config.yaml
n_layer: 12
d_expert: 48
activation: "gelu"
moe_layers: [2, 3, 4, 5, 6, 7, 8, 9, 10, 11]
router_score: "sigmoid"
normalize_top_k: true
n_kv_head: 4
norm: "layernorm"
init_std_qkv: 0.0221
init_std_down: 0.00451
beta1: 0.9
beta2: 0.98
weight_decay: 0.19
train_tokens: 481800000
steps: 3676
Below are experts of layer 4 (counted from 0) of a mixture-of-experts language model. Rows are named router (the router's row for the expert), up (a neuron's input weights, with its number) and show model dimensions 0-255. Each number is 128 + 32 x the weight over its row's rms, rounded and kept within 0 to 255. Numbers have three digits each.
After each expert's rows: a language model's description of what the expert responds to. This comes from a sample of Wikipedia text that the model never trained on.

# expert 46
router:059115128125161143121100148123127066089092133107157123055105165133100160135106142111126156125176148072137133177142103105084131133096150148136132098123104114126148185143187116109090135097175124095087187103136141073200150164090088143175104167110114120113154138094167058142132133117072109208141127107133087134124038177087189152178119123091104115130137136133095132209136129101115146180168155186122118123184143085124131121147133071094148097124114055174070165143112168152101140113094193105128149131109164115079120084098136173176110137185131143092103111170148132162137119115127105155108110150167059125170065135134161089135102124202078192138119103177136127100193172132143115181125117118083079147124116106208124128154111107128095171103127107156144150131149147161095160154115115
up0:070121142113136151136106104168170134190216088102153152154144205118146166131084131144114133131121136143147118135086082173077124105180099139118092062089096113172158175144172195122158113064188105122053158140130137134151112169120136140111104118176156061124133149114080108122138136146087124112087189111112086143121122120110115114127149113116125102140126159140101158136169115143136161164170141125150160115080093117147128161119096144089114096102165101126126101091177122175118120125148184083063173141142133159125068069106195078105162125154080126184094098071138180148134094138168136164122118150134112093175130135138148092126059113127082065159105072155148096121150097157146122115112132159109090095099169115163177112091084083175157128120168156143168128093040119180163163194178129
up1:052149124123142128137129134157137102112114121123208134157111120166129130113111108127121078179135137175108081127111063154140111159114105134133148116111072097118109151101122101107118083105146128129181228144134135146137156133139226110108151184098106111093093085095037088093130128120142145102107121163165113122141172153059150112087138128149095179111102159145077143091192110121141140170155128145173182089115134143182124165176103140126130089137118092146162124177150114135106074162176137044102156107131150176087116089125168128086097125139103123164097148092085074095157176094113190151077144138166113074182138099079128083089086128176160137135087178190146129154155099146165104113132138085123108112155160143125179094200146097113122111207165100182142142110156147124129163102107167
Description: Decimal digits, sentence openers. Digits after a decimal point or hyphen in tables, ratings and ISBNs (0.1, 7.5), plus sentence-initial words like According, It, There.

# expert 31
router:113148135185176128132124107104124132092100154069117064127101098110158125156129081100152164164177165086111111185113110112110089191127121128104150124159120187179140183133070157163203160060081154077075164126145142099157117158103040133140089170134089072122174118094142129136115117131155113169072183083110139085140138136140153083138102110122099130092099136106096090136091136118112093175181146172143094105144077087088128110111174100104155099110137129147134107138115119125141107109152097124107140138147194135125104124090135074171125135164110140093108123090140140187134097175184093167151117133160099132136161148200143107125062152116090219163138102123108140172201180125096143117139123121062091128115165061159143090156095162144173139112066130099098156137152167138121211161143125
up0:036169148127103069164054164149178156151107167149093181140069130158129075131109108149101164104094222175144133114128155186115158095189057156139178077115132136145146167086133153125152106143148123100177123111148158175099118154121141121194116156081137103130151190137199120191168146152117075182137142197137111064093103151138128144114087098136155095148062143160121110167105114103061073137129176142114120106098109117071090094139121146106122122131154158130104075123129131090084144119049200087120142135163176135143091186163100115122193087087124103116082122138126089134087083090121130142145146141119112131141192113129118108148074131137087156142093126150184093110115169124108116108089121139107118129122159133134140131154099165146159161122101175135112136148127190147134129135140061
up1:074079156116143136142165131114139151126139163149097162131129124102074126117118110088133150121150115094175194126098140128140124143189163136178152083150099115157153118197149153100135120140080093071021146199139127133147126089088120140106085102153139114140107110164108056126127140143113137137107126140120103047140095140107098187082130120119115146140129105130114121155125102099196110134131137107123136138114135147135145167180114132152141132150155172130094147097165050138099153156076129139077109221183132157106093115138127143146081123190139080116120171153123160212115101178093141137100099160147131125172124124160121071181119121161129152183102077137235143131107090167140109123139181153077069150155112094154129115126059125136137040197141074086105119112129122097155130204158148
Description: Numbers and quantifiers. Number words and quantifiers like two, several, many, some, both, plus digits inside numbers and spaces before figures.

# expert 32
router:093141126119155110133136089119118081121110124115128101121157144145102176105124124080113143135178112135133151118139113125062102168129146145173144073119050162153163157123141124092125181112174124100077203090093143073156149116091143150134079179099119093155130152112149092125150110141069109159076167044110159107127106148118156089118140100090089105136125118141160147186117066104121172151159127181125092121189067088130142133133131113084126104162127083120085151161148145176081126114086161114145130161124163154123111059039140158174116147170121154118109150140116135148194104126125074132155094156242064143136150143157108112135090121125108170065133113192104129155202180091151143143166117108102155107089141090174145139170096137098168175076162120149175208114121139107134151189113112
up2:136140142158146095117158148106103136117151130124175116138143146151148155152124134097088123126132079097111070168142096127181176125159150137159141164130111197142105111125101079161141113080137090097171077102118189161083111095130089158120110159143091145094107115218112135124101114161149062072091080147173123138075072067141138177100162148138125105143122197185075144109153083157120085077142118162156143092144042124062110136148142168115087108142130165157093141172116126146097134141133122132064165149120101163144104086111089136143103150036119120131163173138113093157125073138035137119156147094202174142080178101142089140059133099073136165126157133050176131135150157149111161155111105174129119105133170093146172098080121161091121176144110134074126133126141094091124166135139127
up3:118117145073152090074204160099108146147126089125173105146127137112094073134084133087121132114119143075182116153123088116140129166153084140155154047139116190118131094130105119145103135113175149142074150212142125124176162098146133129108108145083080158061148178126140107056110099110072107106105139090169165153115122157151159121087202154133138168133139133102117132127150064060148084195101108157082187080126070153097117159228139134168069143155177073159156147124109164092168073137161106124142171140121077191127091103150104150109116141104161123142121178124136140170126153088093114153139114162082062192149160090110105156070105137128123162122146137183126141111150180127163176114140155144142129113076131146125143146126093120159170154158114151136114108174102120153117095141083083
Description: Digits in numbers. Single digits inside numbers in coordinates, tables, scores, populations and measurements, such as the 5 in 36°15′45″.

# expert 33
router:085140129118202095141127127147122088134075148105157104111129161158129114098078117113146121092154147093190163129089082094089136212180150122110063127174074151148208128173122126136133089137190116072115173110141173099156160153079087068183118208103101127162137151190128133136127102142086111187116167120126155147133147078097120111129160134134126113127132103139138129164136113082106117139190062181153115096170138122130142109133130084087104099087176110156148087118141165082111094126103171134103164111089115110101084076091113190160100113188103129141111152076123105107152157164164158087109117114145072152127126099108103119126132143169159147130137125174137169103118171124108068179168147110066122105139158085137116109164080136065158132132110150126151222163098132128141234124137110
up0:147078078160153139208145053169115118107153167144164119075112131180099096106159126158132147129127171081112131117162054076118142160060127116143126124088083160210123169118161142162125170139077099079038198150093125134152142135077151115127106137095134087167101154090125111116147161139065119122065159121102126170171141143146102128147180146112099156121107124117157136110145120126129210123110056157074093127125130087126125121094140117136127093166172154120115099142211141090151116113150168081120127187115095168108097188152080192117091152107128102158090140115131089130120139142178099173119130183153097167099106095113131168111169145100148125129150124081118175148145174125164170108087134130104136106144111067119141129135165101130192044060109083116145158102110159126131119186112129
up1:103152113123152146083117106138118108150166072098177168146127105132123119131104095036101143122163151110109097168143094142125116104139165102147160112099127169149093078170150147152184125150131138125126123085132189078160113105080101112139165171166062087165175118168056151054154195108132088120113120129112153119110078126094155122095146152125091141132088154105189185158136191214149125102136115159155093140147092127110084168081096157154088134133132152108110060164119130109088101120125106141126071111128061218138076107121123101142096141118123128143140165122094116127152130071117114136158156120182151112174182098091107097135123194099123176164154073087111122153124142093139153071136126104099126176174095037142148092131128156148138055160144186116166202121158102131138122142160096
Description: Table cell openings. First word of a table cell or list item after a pipe, comma or semicolon, such as names, country codes FRA, None, Free, Spacewatch.

# expert 36
router:131116180149169137090148106139085063122104133122130079109115171184127106080095104108108137119156123077167152153116090087105104214173191120129092149137131167120204176192135128130109101154185120070092179103130185122134159151074084133158101198121095121151131117159155128143098089090076104156087163118149165135145090146092132115129122125093131126166159068191137147179114108099111139157192074179117149072165128120119101081156122087114078092127128088151126120164098175134109142091118167120141191106103087096080046082065110164147106119204112138118113146117141100151116130177114121091104102113154073149128114093167134149110109158171123181135140117173111140120143190118111089191130156116064096097129155096147104102124122134099101168130099140130169166157116140170128193185147126
up0:110146113123115160104145131172096157106156101178114160099103130115133124099087124077129165166168162154177212117059102098141149129113106136142130133215105117131178087124117135151082184144146091112080168135142132071154153163083103140115104098131089119117101181107141064071134168068121148125167168106148110122144140113101172169084239154166126109159130159120152101109112138127095117161143150118090079182137140131123132125168117159102104104187182105132142157093133139072179101099095109093131150131103108109151145147089121112120133128120095121119091170114188154168142107086133160133127064079174137150081155140162095093139240130140081106051112143156193188147149141151143126081167110156097122162115159160136170055154117147098100127125119138121132078140120172057110112097074109
up1:089113100070152156168094119095151168121120121036139040102099171168155114120106106176080204068134152127133161108150078136123175125112155128033131129145105151169096136112099119127194132160130130114126149123083187081105110139068069106171132111160100182099080137173107095181108125112155137122131159157138112077113115104118163113149139133112133075152106153158096186173146134135144172130186105170150116179160105079107111132157136176080152074139139065160078132136111118127084181082152101119087101085093115134092151174081130120176146136128150143190149190093091136126155105110161137147147092164123073164129115117121155134143121107147137121137097023136134137179186137151090133151148131136078085138139142077116159128126118135148144154196139190174084097124147144141115094147135108
Description: Category and unit nouns. Units and labeling nouns in lists and tables, such as km, kg, class, team, track, Form, District, Episode.

# expert 41
router:105097140131198145126081103088159149104079151088146095129067160165093128111110138082148117142176115135150167163140048083070142131116148136130146148158115113159145178129090132145118123134103194123159164147163163110133127168097129179195084173142094054140157106146088121172123055101079130172085138111128131142203123133086139147140133121143102095119123082174183130152155049130153154121156145165154170081157099126084175135151182098084097113115178094095110115168182100127120120127050202106109111149127107151076125110125112138117144109168114097111107094092103108186141099079097100109094105152167096113139137142136149093121078145158136191115089090166115142154149169087100118152181123086078146137139113103194134132188094180150138127139104131214168187112093124113103150169132108
up0:138220124112171227122074129110126144155181130115157178092049172138154094170128108111129128138200141116111180127134160056093103109091142139081153182199118139186144125120137175167130095090139141087135106143185101100140115114111124139133094122131128122120105152129159041135136070131134113120113182115111081130175114107122160128129118149116099090134117080146150145133157155120123143116130149144165096140086118077076118153146174068100132077134199133102092133171149107075122069132120171132116137132115083137101174096138139168139147142147143136141129123094114142121150129100109095202160104160146136079127116115141182107093110152083083156122147130119125143150058108073086128082171138146148141100207094116237153158179079193175130160111113118129157176094063128126139107144150098
up1:145089171083152191113068133159166134147157132131145106141143093180079140106128109113105164179109147134153153094157114115098110113104119150134156173132141099114107154122116084139128169093165110119077169131141125095117113109091163107130099156155161153177092128178122102116102121128181144158146106121178152105124068091114132089143163185141103064142050154113129083093159038115153127107129170154125177142091133122092168080212142089129098127201182093145102158182136102140149167093184155096100136167095133154107157056125095114141134118115082160162121115141201095117128132062117133134117150156149079082114126108142180081118085151173175106120136068196123178170128128152122102124177125074090119153083113126168171088196094145164120136127150122140149167117059075125093136199151122
Description: Spaces before numbers. Space tokens before numbers in vote and score tables, the piece ad in nomadic and ladies, and adverbs like about, than, only.

# expert 27
router:081134139168201135078124154109108149153067103117118098099149132121152182107141096097147173155150104098128120199133094078083128117126181119125109122192125162177123135132124077124150118064156154090097171105159146091177115117098090154126105142132129128109154121142141103129119075125153079127131181090152119116136078142078154145121161092074072079143133118163096131191144082100117194142206115192146106107165087090112099126107155170111116125141155112114092145139117137117090166105144110122136140128077156119130116077079124117139145154152106147108129112163132122139198099183151081155205090199213049149108155145135107139109108164144142154097110037176104116130145193111151129162122109091095119135105200121143101112142081123153137137123090130113184215120155109129150197178120090
up1:123129119073138126130130109135110182189149140120099126142167124111132179116150148111145124131117158157082115149185132122079101077096099156151193144104119145147148065134109125146154139107073114126099186146104195081173120127153091150080106129111075140121163118134099140090164094091150124114061099105136105102150149152044120086135171121097076051167116182110119131137169126116118160146129142133152109096102112116081210083070177170137123130179144109104099139167137137124134146144173069114104151143126162111125134133095097115043148153119135119114121120179180108134159147091136078150141136147128139130099183190112110171096085118124103107084120037132052146199120147086141175100106118090110163130132136142132145168129102133163115057094171124183168228141173105078174095135166099
up2:098083134145151166143128151182151159097106122108114126063132107147107089120122124102129171168125152145160164151095087144143156117119174144120135127120187141102139227150164205144145101112109146066098121138149118127171173141129102158120125103166119118094118125091106087143096204088109144163137155106105064119103086161107162212099128120077084088151150162132136125164165142153138161111139136104137172093120095111142073133135181079090117119091078097138097122100115173172158157149072148133153123116141133190103120106157103164195103174111040122106088110113118163119120157160212171111134151136110131120135068137131177096135073153189106200143109115160130129071131153192130088149154151151114094099179146131190132080103138058129074149190083115142096067096144137153116117154090096
Description: Digits in tables. Digits and Roman numerals inside sports statistics tables, scores and ratings, like EF1, 1-1, 10 goals, Indianapolis 500.

# expert 61
router:132158124080255109115123106117114143162098133093114058094117140147053134143154120083112141170175165110121129162128125110103177162140160127173118084165130138126105117203113126147133082132115150073090160127148198108142123155106077150182108186107075135103160082158129140103153099123102105121108093133101147100157122163067171152160190131110069127160090133178149122170152126127119122123190073171077158066174128108115140142116183126116158091139136089136121122131113118101054127096143157095153176130101101140055081104111141150168109130133140125129128163109148102153187143123134096198152109125182091090125182107088128145117107144150133125102094077146089141156120183109150125131177148149092124085137169080162075133192058135146142116102083138147127206115159161101147180164147126
up0:157199092165146089096074139110177103132108128189155078083182136116149132088149138136145113143117060143130158161080076149177157107140139136091126132127125197150148109124113119100145123126139148161108131146086159112113146151089133134029127145172102111193141123152097119179102131135077122103127142092180141118097142114094176135120090140152102136121192184066169208111131139132130175146164127138195134104125087104091060131112094175084066139139168131121096142106131155146109147152183146120149143130109146158071081169156138133104112115135118203110120087120128128131056117175121153081084076090095136168127136102052101166167120187174161183120128093138125152119142125142082122140070132116142108132157150136123065156138201091113152138143046146170198158111098138095156135107165143
up1:152084176158145113136121072140167142118149131138136133159156098137124076106123174127089106145198162142132125115108108108115121128041149094097146088152160043114137147110177207112110123157101162074110136181175160065141105081108093155123148092131122148108127171120162138150126083142158148105185148104146192007150176151190094143167122114136072117151107160093112161136137139145125105095207148140150126130113126105119150094096164158088131164084176106125199143122139153170128184094147107039065125108110194102199159122137110129119160159159121107116140121072119067169068096093129136093142137109096133095148128129117139134104078106098171128151103113164117128110145200085091145068130091114095169085104102138100117151087173127164113129163095119129159119120104140074144135158113127
Description: Table cell separators. Pipe separators between table cells, especially after names or places, plus semicolons, dashes and colons joining list items.

# expert 45
router:098131164091212095140130137138141151109085140090084079092136152180124127126111105087140139153148104084179131163122103113123164199142139121096082150170089166097130123184111140189146092081140192042135174141165184058141112130109104120183081144067051133116138120176126099104113133132115140139105108144097131076156093075099132120154149120109111123143106069141156140157114070093099134112177136167107103083181131083077096110116172087104162059102134112105097085175126081138099179123125151123137144127094100120079102134104146167148096145131127113123156170154150145165129125137126112162099119175154073114116171106129138136095107154118125160083129132160128176177127201168132105162190135130058121129160150111210150126204090111124182119099110126153106178124151163135129198170107083
up0:115114079091157153125097128152141107133032149201171139112083079126139161078174133114136143155122100121098171116104172099086132124199147127162128100153100133144126102107155139205105149150142111138071120123190153094078115129085107133165109164179112096099156136137135168115154105092091092141086145126137138130148161185163149123158179075156137073108107144172133124135092147125085123138125089160156072106116136060231116154081121134113139174122133156091153096148066124116193115162117138136135125120124177108060150145136110125083079137114169080171117166122144078070155159131156141153138067119144115157181081150109102157220157176120127166111147142145119165044116151138116145149136122131098130109205151133126098152158068107119145129070099101144091063150106133062123108110148158
up1:020153134108086154068069144110144119147112113123148127142133115162161141103123160129154110096169087122127160144116102140126114125114107151152053163155108125128179162127116126130110116112098135090085132098141108091147135146144163154161122073096185142094138138133189118143169132131130119163101145118110141078167149121101142125096094147127114122102122107112134107093164128055135109113170160110194084132111137073141123115142112105129110121160132113139125136159170152162144133132203153185161057131153106135136099109075143070144161078103041127128042014158152123072177136176157102126118124157136096125113107164143164123124140155119175141145110134178098146081099107128101108124146136169159173047133102125185174121085083135089137163083087163166195178152055143151107139140020140
Description: Table pipe separators. Pipe characters separating cells in Wikipedia tables, typically after numbers, dates or names, as in 1962 | 1/3.

# expert 10
router:104109126167191134101099101111146138162124113072119071133118156131118126097166132122144154130163146131149150149149125094054153136112142149128169076208145167186163115162166084123116106127154166128107184148111155084170080149096116111119070158151053124132169087131102139103112091122111120116063149127151168159116111151062164153096125155114065062146132141106123135141137152117125176157217138174156107079160105118097165190130206174115125113150176101119098090134114143106114109101180132158114196093083159120079127111104132149104123084124131120169062082122155095157127079159112113145129058124156077126137175096151125093079062121169126164136078084184088137113173153073093143115132102180094150082112194119122105112150081112173181151147108153154109183147136157135110172139121150
up2:108127112134192127125161151028200110123143073118179156109120119153127095170178054160119154081148164159098112196092103095110127073132116160143121156157153107131166096141129164161161074085176077144083122132126113140107115144111142156163099114122124145112096116103092163155155107149126092172155138151152124121091053109092125199114130160116054115106075159075128154119135113102094189138149074132149095107160108088096167154104177085135065114123065149160102173080137147127112119067134111128145170118108152164162112072155145134100137155084139096106109125206121182121119102173111106197164130110180140117129143114153150139097120128073117148102126069131083069111135116112142129093136162159177101170226141146118154139133097171099166174069188161123126113124118112137126176118151103
up3:133074158112090148095212128058103123133144175133188088128174128168128111124109149162168167156099080068119090193132087099185089152096122138159053109073091132177127101114111100135120126071148134095116123125164108066088134094144133136130157106129197115129118193149148131085143139167188092149213093061091156162148135174122149115163128120121125102132063129093158133124067073095097166145106085103108137126084146133136122066123130090145081162071168164117167141150149093092155099108151087137130158132127166122107142097123144110095200152107137116138156122179099197082123127149119047129121171134143151139165102111109105160118157100139127155129195119113105152154184098163153180128151137117120106143072100118114123140207104147169160148102129153099153136144059112127109174162095132
Description: Space before numbers. Standalone space tokens before digits in dates, scores and table cells, such as "July 2022", "L 118–1", "Formula 2".

# expert 40
router:140111124184193113146127096116140062131115149100103058066129156145125145081090096098123174130128137094166101145121065098104133162137142133100118115159145193119165177190106117134114116149158170108102168145084150113159126124086084130153097197147068098155130168196105128144125099123049123172064174088158165122140097128090145149086133102091113150156100117172165135187140122144134153132209070199120147091191111088126137143124132149128073073102153080140137095129106178156080163058098190102150158101119128145069039095091115155148104109166110137116124120138109105159143128143132102075125086164145089121164148116133069161100111166136146178104143093193101143158159174078117137153123142079077135109131152061146098100150120131153131128151153121153140169145119144167145181146126107
up0:117155147133139118108128066132115103092073145117145161118142109154151141166101136159115123086124144102098094167137122167135114128173109168121114129126089174118139129172160098152127146152194098073182201112147108096158134121108094125098119156124155112104197117108129121118169145080086145133092117108121171107190070141174131108133152146139101078113099155171155144123141181132135102142188121162141080086145037059125132198129207161152155081138160143137131078159159198087114135118161093141169138152099171138140086097110100094110113104139093109169110133174124114084133092118136046113068125154168089143133188155167136142086103156168132137105137087109120154147160175068133129166114046186115087081187223100135153108113102141110161173117078133175135104121157086146120101160100184
up1:109188124191164159124091126161138084169134113102115128069094130130163170145154135154104169161200186120146145093153101105096155133106141158121183121175082157157107103119124129112128145133099178109145167119130142146176205163094117133149096166102133098172092095107108101131137145127094137159103140093128168116139124091139189036098081142104081091118094133118198079181149065139103125117156118168107148119166083091103110158179120140058197094123115156159105061153127144092121135081127126104098120163110098182104118122059047132134095171117115180188118136138160131134170102114127114132117097145190098128133155057146147096063098165069092181110117048110139107166178159061090151130162099126149147133140159083165130164144129142142146100117130094095085151145142098123094143123110150
Description: Noun heads and suffixes. Content nouns and adjectives ending a noun phrase, plus word-final suffixes, in descriptive or technical prose, e.g. fighting, shape, poisoning, appearance, males.

# expert 54
router:078114089122194162149101095139076139144093174080172132062108150143123114152132118116130185089206159093146155154099080103119134181113142152137103102122095175174193158118119115118153185140149147098097107106163165100169155121113076121133092140086090108090129151120170106092127096138070128165103177123180120125107081117151174125117142160139116129149138166117117133142133121079110121155177137151105123132187079073137143190119114078057131117102117095140093094151133134101136152090099156136110134138141152112079090118090104178159065161170099144169159157132158151133146134140164078134147103213184049148147108074161140086110113173115102200104151098157139224137127127113126123178147145177093138068160094101180131115173081110136142108116115175112132141103079138132075166200097107
up0:143095109144163229166110126111183123098156168122062169107146126122102091108181098137174158210102158124180120106084122175098129177121128126118129114128018139121104155104129173121133162113180081156158098150093095081102166188143153105137114190115109120122124126136100100122140119093172108148082149173104103125114164115128132179148139077124134144144116148097127081114113143088114140117119116105050172121094086088140116105122130134098130142105139131134132104117115152136135090174098126055130123113127187190071146217122128128134095129180167126156127200109081118129157120055138180108078069165122100125106150113109080097078162094118140127122138159107117140110142189103162184149144096074088123178131151093110160181111149121182198166113180107151171138099068153135112102119114158
up1:161093172118123144059083141112158169161211148186113133145158078153157089098157108104142178151093140090214069107145048161107110133166101146158116141110123097083159077121096170135086098096184143154110146096087090098139090120138178156081119135122141108138084141092110142111176158120155099157118115154075154147166160130150136141123146195137105156148093167123148110074130138089088086163116104126120168090039117123140088146161106147112119138171150168145148152133088096176153116109168139123098169130106140170132106148127177088089118181141145104157098162153130093154085097098173105049149090060138153164115133128103138176143097172111133048089169148112112134126146132092136167119109105109146117089107138129099168159167160126213163141136110073170184118133117115135059066143100140
Description: Sentence-opening words. First words of sentences and clauses in narrative prose, e.g. The, He, In, However, But, They, During, although.

# expert 23
router:129170159166160150137110129130120120112118135126104107088162144091136069150181085084132159111168125095103111130144119110110092154090107139085138111150124132143131126217151106135130167163150127119103158093106196111197125087103093137188075118098084128132200103230098136108155164162092136178078119071188159127118100134162156162094141109107104137140130154117152114174139125107123112119156135208096143084157113089074088130105172101108097076135099123185112103157138103153072128123087167117131160181040131140094121145092122152135126127150141096162093089120108042138165108162163123102146100130161092095150123127099088125080137164104128164102124073158101145139207191100090135124162115156056117125161182043192193142170138160128100097128118116128149134100182119143116166154133127
up1:094178131121107180177077133110149119126115139126152112142092103113093151153113144090186076137160085101180150142083124064139123173181184122107142130188153128134094130185105077115121126092110167125207115087174090110147102127105161188175133051099096148116181118099134115136158145178122140177111127141169116060099199094139148133120125127131111124109182070114037103130100115116111118140168152117136151118135107091068150126118130107084124097178090142145135108122138098130151121106096115143114119103098136140152126169118201096178149163184178118082156138113137108109079141168179084102185071109119137105090105107110194119125121225124134159143105142124215135116147130143161088153145149104072078130127206149143159139222124145132093116084100142125094082142168131138110154116124137
up2:163125082206110067100153141114174162129098170123080126130083118110129114193160128125119175127101152131122105155132123098175133179041089142113091169121143165077149165134105115164087129091143174070135202114146162138156166152165142128147138078088092091086148124111107126104103130174105172177132110141105093124153129140130118144156127123128101147190171136095138060083171104103141108161136152145170142118129126103138185129167134064108137074092096102158145127153134107099145123158121119093093159157117136178074127135130143148094129170148087103108156107115171121156162162128136134098155112138131124196111072137157090149027162206061076141115109123121166123115153190093058151142105049162096122088151147106128149153142167152110149065067094137092102140142215113149167145109100153
Description: Nationality and adjective suffixes. Suffixes like -ian, -ical, -ular closing demonyms and adjectives, such as Croatian, Jordanian, muscular, and whole words like American, French, Russian.

# expert 52
router:076127117082211067135098079176120089162080154093144155095120114180109145093150139088107130115155112138174136156139066083076104178137143175134087108131099151175184151212140139138155103110181127078086152143116198119138138134041077112184080180109111116194127156181090155094088144163115086126069144123087160088102073146094130137114155174129093103113117122113176181127145137092095101140175097183151110072196070124130141134134131160127132124086134123130139097135119181131069122079159158156131129102125128149139087084097104156142112124133107141141110167098099116102161156155153105104130090135143064123174132098137082114100102144132099151158137156191118143148123133103126144121152113155100119126161150069138119081142132127129124127180113173178107227128133191101133192142156115
up2:110118099132104109095168155133124116133123105109082088140142130168098116098093189078133135176145140119168114116146072126105147156128091214129138139189138119105093083151080139189151096108063192143183145123084128107144119159141157136120163106070114072116100112116117140214132165093167111118187111106146145128157151091145130112174110141116058146154130118176159188109080106155124104169114175141187176143142129133120119149173106142112210097104080053133113105101108120056064153101061123110062082137160068097123070189151138112156163137149130157176114131096127144114193090132151126160130152131135159124139074128117141114104168161125135156142177165140128109156170172134152111154169141121179082158177173093115102103148117156134145165095146111121075054109158173141149111091081150
up3:109156086128171120204115133122176175161138131085139152152152161127100089150113124112126098159128137144132150082085161103114148165097113104073124105145199094142123149178113122133148077111093107124077095153145113133128147101171121210140115090107129170080152119114140080174131145118141101120165127073143152073112125090144152110097089143101123073088078129071087186094097198094108127076126158134138139133168111085082136121111099082092105138088123176116151134156137143154153140114095144123135111139149147150135218138196118120086084167166115143114134108060063115138135100099091149158118108188140115130162196103118201180114089176104206132123136117141107106211157151106139126134167155053076091044122140125164155150100122157160094083100086195126144095154109151146152101175112122
Description: Name-initial pieces. First word piece of a capitalized surname or proper name after a given name or title, such as Ferr-er, Sham-rock, Mc-Neill, Liber-ia.

# expert 20
router:141230151154195089126087116156135118155101133111154069066130151165097172093198120093113173148191148122148145103144137134114177090132156083128116101167132137148126146199150084154126086170143159102130162097082215069148114179089076120143087168120106144143167109147151133113142090093087117121116095125064128122119140135108190153151136152109089114163122126148148172166168081081098144151179109162117161088139141084093141146147190146074163056104147091158129102141119109102051092109178116101145169151095123111057135168108138091117101139125159123168122114134115104134190114171138113169143124127169083128128124107117102099132079173150126157089079058207106122152117158120105180128143115116087132104112141090158115134183127125111152131083073130121118203104165166109157172135122137
up0:096115066156124129103028120102172122110126118085148142137125095160090181043097123078125163104140113183130104138173084140123128158100104143157164057150097101086164107085099100104174140077153179166135134136101094074160082137113105132135125102104132142155139070154102155132144181115099145157106143151119145141136160093125105147103149151112099109105145126141152103019084122150109129161135146143156145154154124064138150168138122111102161162164105144089094068113089138171129101112157140137137137098134194121099141062124162169142100137161182210134141121179107138109169133187160022137120075140198113096111111123116128106114196191091094074114081238093148154141173178137151129099149113088138128094103104123116136107146111105153115116158094089138100132141129100101151148121114148
up1:081126156130089159089119148111070126079074182099122149091108140101120051127107131156117093144159152124146118134090102116111089122074194147143145145124110191126129147123223186102161173087174048085121176144104127154154107163128158105103117079077135172156151081140125107157112139114143113177164107135140181111115159129094130114108149115211151157130078180108160117205125091121155111131110105099097171128147128083088135072141140175086122116157105125104092187115135141113174156123155148077156116135133141158180179163124125151141180151140100143125115140157108204109137096120148095131067118131105119129121123162112110104110121069122127074142170181065197153195133148117119138131188093115136134155152156118106211138133085222151071099177113121109109128107113102120111090087153100
Description: Field separators and punctuation. Colons after infobox field labels, commas, pipe characters and semicolons that separate entries in lists, tables and infoboxes.

# expert 58
router:051135117104179166123057121175112115134123147084140142099106161149122137145156132065137167171182187103128156165123071087130132194062118124145097144127070140106191155156132115164118131125120130096112162147130128074148190141111123143135087102051105105164164123131168128140121074148088146162159145086164143165104134142079177127114154112137090093097112156126090130119171095052133180110168129162135162108193107115150140157171152083074154059107100037121062120182176133086087128072099162128080127129130092107059137077086109189140101147115149137113151140085158204107149142145161098133125126178172124107134127081174145126098146161137153157136127081164131158115142155103142130164130116132108127107163131103181103115156068157116114180058107154100146129107136117147125196127139120
up0:157097101102090104125154120140124163101145071103115130170168175125070126112129129072092124149147111111112166158132122079140181124077095062125097132136139196101113146132178117078163132183101130118170120136088165113150157120127106140120118135128098178117150084130088135122125072094163137080156104187202124094149182062120103136112117112151078101121165156214167149099155121129118136109180113131107076154106150170147120101124129108083166064102124112083105142103143138106028190082117126124111154134093145157111089149171097133146134179099092121125129126118076106149166134111115117148135156133153148059129148141101061170194096117185125227098093108122077175120098135099111148112109086081093151130144123126144077105187132122083125112157114140101123152123240114112167160123188111
up1:110163163120179127155106163119068090158161112144141146128151149122146093109077123106183185138177123132193102127094140116143095179086095152135076167120083082207182105149045124144054112142167105058108101183158110118115104099141154107104123124170096151073088154146124057097104112222128100179139137051158157151069140184126176111148109166184105168128159149126148110086091081087098170136134164133111104050147128076087148119150091112171116106167117112105174175150146145139188142111087115105127077116130105154105129105133133150104156143165122139109162136141169142114074144125124094139116127162153078140162154096117153108122147131140189124132095136182149195145114140053168129109156170094150117090108119119126146119203109148082104158142139107127127106147095126150148093137067108
Description: Sentence-initial connectives. Temporal and discourse connectives opening a sentence or clause, such as In, After, On, However, During, Prior to, Besides.

# expert 53
router:082121130148199147099118117121111108136079134067108082129107138145117126109106090107101148154160138084144131140118106098104180183168177112158101107148122122159132160164175089165108110132137200122142167098097205087168142168074082145152108177104061119131138125189107145131118107148080118135072110112107134152142105120097176103126169157108108145171108125170148117183175102035115147201161116175090128061170109116096137120193163125093115089104170071127120103154118164093056089120068140136153165147125131109035049084077162135155138110192145113123083136149113106151141125143216135129162075137132080131142137124178079138107153150111159159127153106164136141151149193114081125166143114133100108089098126098135118129168110148089141146103122144184138171183151154111136165122133120
up0:104096124171127122136114127111119155113119123055084101131121140082118125195175154159120123089155160098212112161179123172145112130106194143089154138145122113167154142127113190128184101158122126098127113151136166078129071163127117107127100135122093140116151130110141093197131095157173075117133120108117158086161088111133124161141172162071104114113082145100151070128139116126140164134177125186113102170184089096152107173142176068176127076116164081164136113131165114142096148107166131112135071107101113145158140109143111150165176130109085127187119148127109140106170105161162108199170116243140100129136131099160184095132070157157152115120077069163074111116074120085078165156107135110127076088215131113163120136115072133135073128134075161133153127069134113172097152134155082
up1:092131182122144120108085152082134099091071117144117098134065089156118148163161148147145138152131153131152120126134141172141147111077100102126175130108095192077113146134146117149105098116100136098125131132078131174117114187124111243126130168113107118099180136126117116113067129131132076161078125109178124144103128147087159108117145143153121123163113159113110155121088138160138099134120118144123133121158160063097064066066166045095166119109113131187143110132094132168154112085191126104100141103129146126125140103112169113142149150089151114203168043128078124139079136094096186081182161052175179139077093155107139166068196091169108182121113113113114212108128166095150161153169079187084072095111123135158187134116141110131127150126152112127117151066132137150084123115128139
Description: Closing punctuation after parentheses. Closing parentheses and the punctuation joined to them in disambiguation and list entries, such as film), (album), (DST):, plus commas and line breaks.